{"n_layer": 8, "d_model": 192, "n_experts": 48, "experts_per_token": 1, "d_expert": 544, "d_shared_expert": 0, "activation": "squared_relu", "moe_layers": [1, 2, 3, 4, 5, 6, 7], "router_score": "sigmoid", "normalize_top_k": false, "routed_scale": 2.0, "balance_loss": 0.00259, "balance_bias": true, "router_logit_norm": 1.5, "init_std_router": 0.0199, "lr_router": 0.0022, "vocab_size": 26579, "norm": "layernorm", "norm_eps": 1e-06, "tie_embeddings": "early", "optimizer": "muon_variant", "lr": 0.00299, "beta1": 0.95, "batch_tokens": 131072, "seq_len": 512, "train_tokens": 616400000, "steps": 4703, "dataset": "wikipedia_en"}
Below are experts of layer 5 (counted from 0) of a mixture-of-experts language model. Rows are named router (the router's row for the expert), up (a neuron's input weights, with its number) and show model dimensions 0-191. Each number is 128 + 24 x the weight over its row's rms, rounded and kept within 0 to 255.
Before each expert's rows: a language model's description of what the expert responds to. This comes from a sample of Wikipedia text that the model never trained on.

# expert 23
Description: Year century prefixes. First three digits of a four-digit year, such as 201, 199, 198, often after In, a parenthesis or dash.
router [134 159 120 154 127 108 134 138 133 167 158 115 120 160 111 145 131 126  98 132 143 169 136 121 115 157 119 109 136 110 148 163 127 144 111 115 152 113 121 119 143  95  94 129 134 127  81  76 172 156 160 109 151 141 138 111 128  50 106 123 156 109 140 141 126 156 120 140 135 131 139 147 112 121 126 139 134 110 178  94 159 127 130  84 104  89 138 110 122 151 129 114 134 143 150 116 137 114 112 140 122 157 123 124 141 120  93 155 107 125 130  91 130 160 134  91 113 116 175 140 106 112 157  86 106 106  93  92 130 157 137 141 205 155 107 136 140 151 142 106 113 135 119 129 108  97 130 135 123  95 118  94 131 118 178 119 121 110 132 105  75 117 138 140 118 127  83 144 121  97 164 119  94 157 133 107 102 134 126 105 139 108 144 200 133 158  97  86  76 141  73 143]
up0 [145 113 135 131 175 103 113 160 129 133 121  99 108 106  95 156 144 169  66 126 123 134 139 129 125 106 110 133 133 129 126 135 101 167 121 109 156 131 123 122 106 119  89 135 146  80 118 148 142  88 116 125 104 154 169  98  86 122 119 117 153 131 123 124 126  98 133 144 147 142 155 148 138 160  98 106 144 135 107 157 132 157  68  96 151  92 167 110 124 120 128 134 147 138 115 123 142 141 112  88 167  89 149 172 145 139 147 131 124 136 116 135 132 120 144 160 127 101 155 131 102 137 165 121 138 144 146 171  85 128 100 133 127 180  85 127 137  94 160  94 133 113  90 141 132  92  93 138  99 155 145 166 156  90 150 133 164  99 116 171 127 143 130 123 112  65 159 152  85 102  99 112 132 127 114  98 113 172 157 108 104 122 149 108 136 168 143 141 129 163 138 156]
up1 [123  99  95 144 106 159 100 100 126 112 141 172 114  96 102 145 142 138 127 127 145 142  52 130 106 114 148 118 118 112  95 127  74 139  90 119 118  92 129 117 119 135 107 111 126 107  97 146 117 127 108 139  82 158 170 154 113 103 131 139 131 138 125 109 129 142 126 139 136 143 124 161  81 138  96 113  88 155 101 159 167 141  90 136 134 129 162 139 132 133 150 107 119 108 128  99  78 169 133 107 140 113 129 104 108 155 135 115  86 130 106  69 144 100  92 140 103 141 141 166 136 112 139 109 152 137 138 119 117 138 142 146 149  85 149 114 152 124 137 104 126 125 145 100 146 132 110 119 136  82 158 102 142 152 125 118 118 122 122 169 111  65 150 160 163 137 106 150 137 128 154 120  72 169 114 114 137 180 145  90 109 182 122 160 127 128 138  71 134 129 154 136]
up2 [ 63 175 200 109 133 101 110  87 116 140  98 146  94 157 158 164  88 145 108 105 139 103 154 127 110 145 134 106 153 122 133 123 162 162 123 127 181 109 141 135 154 121 118 147 144 160 120 116 140 157 157 107 144 132 111 110  99 137 131 162 107 126 111  74 138 136 148 148  83 134  97 125 121 136  92 118  81 151 147  94 135 121 131 108 103 139  90 120 132 151 122 123 101 152 134 103 126 199  74 117 107 130 149 147 117 108 131 181 152 124 108 129 144 170 155 156 140 123 111  98 110 138 116 125 119 142 105 121 135 141 139 123 116 130 133 137 136 145 106 128  99 121 133 141 151 154 153 134 103 105 113 126 111 142 115 142 126 121  99 154 139 139 105  98 158 137 126 102 107  92 158 194 110 113 124 135 138  77 142 133 128  97 148 120 117 121 163 132 117 191 165  94]
up3 [159 140 121 123 172  89 118 141 148  97 115 148 118 106 117  89 114 109  77 110 139 158  81 109 135 146 123 129 146 136 142 118 124 128 117  35 126  81 123 136 137 182 121 141 123 117 149 197 113 135 143 130 144 124 119 146 154 124 115 141  97 126 127 119 102  98 194 132 149 107 145 147 113 121 131 165 119 166 106 132 129 159 115 194 100 140 156 135  96 129 108 113 166 120  81 135 128 132 147 113 160 128 105 129  92 115 131 132 123 125 181 144  84 124 153 124 140 119  83 104 108 135 140 178 130 100  78  87 112 141 143 104  70  85 143 137 113 114 118 114 110 184 138  86 123 115 106 112 109 125 143 103 144 159 116 100 128 138 107 142 112 124 127 137 112 128 160 108 121 126 133 133 105 139 131 146 107 144 110 129 148 134 164 140 131 139 138 122 107 143 117  89]

# expert 45
Description: Numbers in measurements. Digits inside parentheses and tables for heights, coordinates, distances and scores, as in 1.75 m (5 ft 9 in), 74.00611°W.
router [130 131 163 126  76 135 156  95 131 135 119 115 140 113 111 158 110 112  97 113 116 128  90  82 124 140 111 182 138 106 140 146 132 147 144 117  85 100 110 113 145  96 158 123 131 114 131 116 137 164  97  93 132 152 116 132 139 140 115 144 145 160 157 104 109 133 143 115 173 122 161 118 101 110 159 146 134 109  80 154 133 128 120 133  75 176 170 165 118  89 114 135 101 118 164 120 177 151 145 106 174 142 168 132 163  69 133 150 111 139 163 150 113 127 142 138 131 134 138 111  82 129 150 150 168  99 139 132 132 131 152 157 134 160 143  80 104  72 109  87 124 168 130 145 163 135 117 165 125 137 110 167  97  92  95 104 172 108 129 116 183 108 122 140 150 107 144  92 118 107 131 114 152 168 121 133 110 141 114 137 120 106 135 115 116 136 126 122 134 147 118 132]
up1 [142  98 133 132 132 170  84 115 116  88 114 137 148 143 137 143 128 166 135 124 128 124 132 101  90 131  85 123 120 154 153 147  46 142 109 161 129 180 135 168 155 114 105 114 114 106 129 119 148  81 143  83 132 126 149  78 101 129 135 143 141 105 167 120  99 118  78 120 139 105 150 137  79 131 148 125  97 123  99 121 157 124 144 159 109  98 159 165 125 141 116 142 128 139 116 147 109 129 151 136 146 140 160 160 146 148  79 154 125 117 154 110  91  90 133 169 151 132 136 139  96 157 135 140 149 166 122  95 164 124 151 102 129 109 106 142 121 148 121 146  93 134 113 134 105 140 118 131 115 139 102 144 160  39 145 152 133 139 100 146 131 135 108 140 129 104 135  84 155 110 107  99 106 117 110 145 131  99 147 117 165 119 158 126 133 129 137 120 161 116 123  70]
up2 [157  99 146 102 113 108 142 105 128 126 119 118  89 141  96 129 125 129 114  95 177  86 114 118 107 125  87 136 151 138 133 123 132 179 105 136 149  89 132 105 147 195  89 101 134 121 107 129 125  71 107  76 136 119 138 133 124 160 113 156 196 158 117 143 122 135  98 130 121  68 123 128 139 141 172 190 140 120 159  73 125 103 104 135 145 136 145 184 126 103 163 158  77 133 116 110 159 146  87 166 121 154 112  95 108 106 108  96 134 145 135 134 110 164 125 123 115 107 127  96 169 123 137 134 110 115 117 107 146 136 149  89 132 132  86 160 132 137 111  82 144 114 124 143 108 117 169 138 124 140 119 170 125 100 131 170 137 142 168 125 132 136 116 126 140 136 107 129 105  86 122 123 143  91 138 150 101 132 134 132 121 120 135 141 111 122 126 122 151 127 101 106]
up3 [119 141 101 129 160 152 148 115 137 161 132 160 143 126 122 150 120 125 114 144 132 101 111  70 123 110 100 142 137 126 145 174 139 147 158 132 117 146 136  84  90 134 124 159 124  99 128 134 147 126 145  97 115 136 115 151  92 140 112 134 126 160 131  88 123 132 172 172 177 126 103 122 149 126 131 116  98 163 138 134  79 125 142 148 118 148 126 156 129 143 140 138 137 126 154  98 129 138  89 146 146 134  90 131 143 170 112 118 113 100 136 129  53 105 111 163  91 144 153 117  76  67 117 109 132 138 113 122 137 129 151 157  85 108 143 157 120  95 143 144 115  97 124 158 139 111 144 166 134 184 132 103 134 114 130 105 137 113 142 137 111 122 179 144 117 132  87 147 132 138 148 142 128 108 172 158 123 166  99 111 156 170  84 106  99 143 171 140 133 199 121 130]
up4 [159 144 141 165 102 165 114  97 115 108 122 145 133 116 127 129 136 115 143 125 129 101 128 180 123 130 105 164 134 150 120 159 131 134 153 127 129 147 134 115 106 144 110 189 105 141 142 116 135 125 122 133 142  96 137 118 110 141 109 144  96 135 134 104 113  95 148 137 130 154 157 104  98 181 115 100 161 169 125 106 108 121 107 120 134 108 115  98 125 116  77 131 146 112  72 119 126 124 136 157 151  78 166 171 149  92 128 157 128  98 123 124 134 137 127 193 162 177 122 108 138 126 151 169 105 119 192 132 153 130 115  87 126 168 143  97 124 168 140 119 120 202 134 137 137 108 109 130 126 124 110 147 122 139  81 150  96 115  71  86 115 118 143 154 105  89 123 129 118 124 126 137 174 140 118 104 143 134 185 158 110 127 119  92 119 114 125 147 118 115 161 128]

# expert 30
Description: Word-initial fragments. Opening letter clusters of words split into pieces, such as bl in blossomed, compl in complimented, toler in tolerates, disapp.
router [ 98 148 153 141 122 125 147 161 197 125 124  86 120 109 123 164 149  88 148  84 155 172 171 140 105 149 102 123 152 153 106 145 146 109 127 172 145 148 132 121 109 133 106 133 144 140 124 165 168  84 133 161 123 177  58 135 133  98 135 177 162 161 121 107 102 131 126 151  95 133 134 140 174 113 118  91 124 154 100 100 151 113 133  98 121 132 131 136 118 105 142 143 141 130 120  97 149 146 124 123 125 121 156 120  78 124 134 120 142 136 117 129 148 128 157 160 163 123 144 139 101 125 105 111 126 121 147  99 135  98 115 141  75 146 130 126 125 157 107  84 165 155 123 133 153 136 120 125 152 136 141 123 103 123 124  98 114 138  90  87 129  91 108 132 152 100 125 106 174 156 149 131 147 134  88 130 129 112 110 133 160 121 166 141  63 173 131 151 123 108 101 163]
up8 [100 110 161  99 165 178 130 133 141  90 144 140 173 204  84 125 142 107 119 135 114 106 147 114 146 114 107 163 141 133 145 115 110 137 186 137  99 132  72 109  97 145 145  98 115 146 108 145 182  93  92 105 128 135 152 126 142 156 138 135 154 130 144 122 120 138  84  87 152 148 108 122  98 147 159 121 168  83 139 120  90 164 116 109 150 129  91 156 142 111 104 119 135 149 153 107 131 100  85 111 152 114 179 117 100 177 117 116 106 116 135 130 150 122 138 164 138 180 111 120 173 115 155 140 115 148 116 109 136 127 141 118 116 112 118  96 114 104 114 147 145 134 185 101 138 181 158 145 143 101 140 105 165 131 158 122 128 129 139 119 103 123 140 144 141 151 129 122 148 108 136 101 136 111 101 119 166 132 126 131 148 132 157 156 147 131 122 105 144  98 159 126]
up9 [130 124 118 140 113 129 114 128 111 138 105 171 133 141 124 138 143 155 154  79 111  98 108 117 133 112  98 134 119  98 133 129  69 146 141  86 201  93 128 139 124  98 117 146 152 150 123  98 148 140 134 123 146 170 119 132 142  76 110 140 118 115 145 130 100 119 208 124 155 128 117 106 156 162 131 123 157 160 114 102 141 124 133 125 138 126 143 110 133 152 172 129 148 130 173 117 135 134 114 118 102 114 122 124 144 127  70 149 125 151 122 129  88 144 137  89 117 143  91 106 141 167  91 181  90 133 144  78 132 138 123 120 122 112 122 190 121 127 126 150 150 118  78 126  80 111 106 162 125 112 113 137 166 101  91 115 144 106  79 116 126 103  97 123 134 155 119 122 111 119 130 117 102 157 156 133 129 122 102 120 166 132 139 125 146 158 155 123 194 121 126  95]
up10 [104 158 146 149 128 171 139 148 179 158 150 134 107 111 103 159 113 106 113 119 164 112  97 125  90 110 157 149 196 110 135 158 118 132 101 117 134  94 114 135  80 133 188 154 114  86  94 109  82 121 111 117 169 103 108 105 128 139 101 181 140 130  97  81 162 167 123 164  98 129 120 105 119 141  91 105 128 102 118 158 162 139 133 114 139 163 100 170 146 117 130 124 123 139 129 118 127 163  65  64 149 138 123 126 166 126 147 140 123 120 136 145 139 123 177 101  88 153 149 133 144 112 133 131 121 130 148 120 125 127 112 165 146 128 142 142 116 126 132 118 145 101 118 104 137 135 108 138 109 158 131 105 108 133 118  99 112 118 117 131 138 145 141 115 164 131  97  95 133 103 134 120 132 156 128 123  78 150 130 101 191 124 136 106 105 135 171  88 133 123 106 143]
up11 [122 151 171 112 169 141 146 137 140  95 111 121 163 113  97 106 106 138 121 141 177 117 112 147  75 125 159 147 133 113 101 144 126 146 155 130 117 130 146 131 143 135  90 123 119 128 114  93 184 135 156 118 102 157 121 140 130 153 147 173 133 130 136 130  73 109 119 148 141  94  82 135 108 130 167 113  87 138 163  94 120 128 130 155 118 159  88 129 162 117  77 118 127 142 108 154 150 111 130 110 124 126  82  72 151  96 112 133 165 105 119 155  87 164 175 126 111 129 160 119 140 112  90 117 131 170 147 182 180 138 150 156 150 107 127 134 134 146 164 157 174 129 116 114 129 149 120 163 126  72 106 110 131 126 132 149  87 152  78 145 144 134 141 141  94 123 114 163 128 108 139 110 139 148  90 150 126 127 125 122 165 106 127 123 104 132 130 133 143 129 156 125]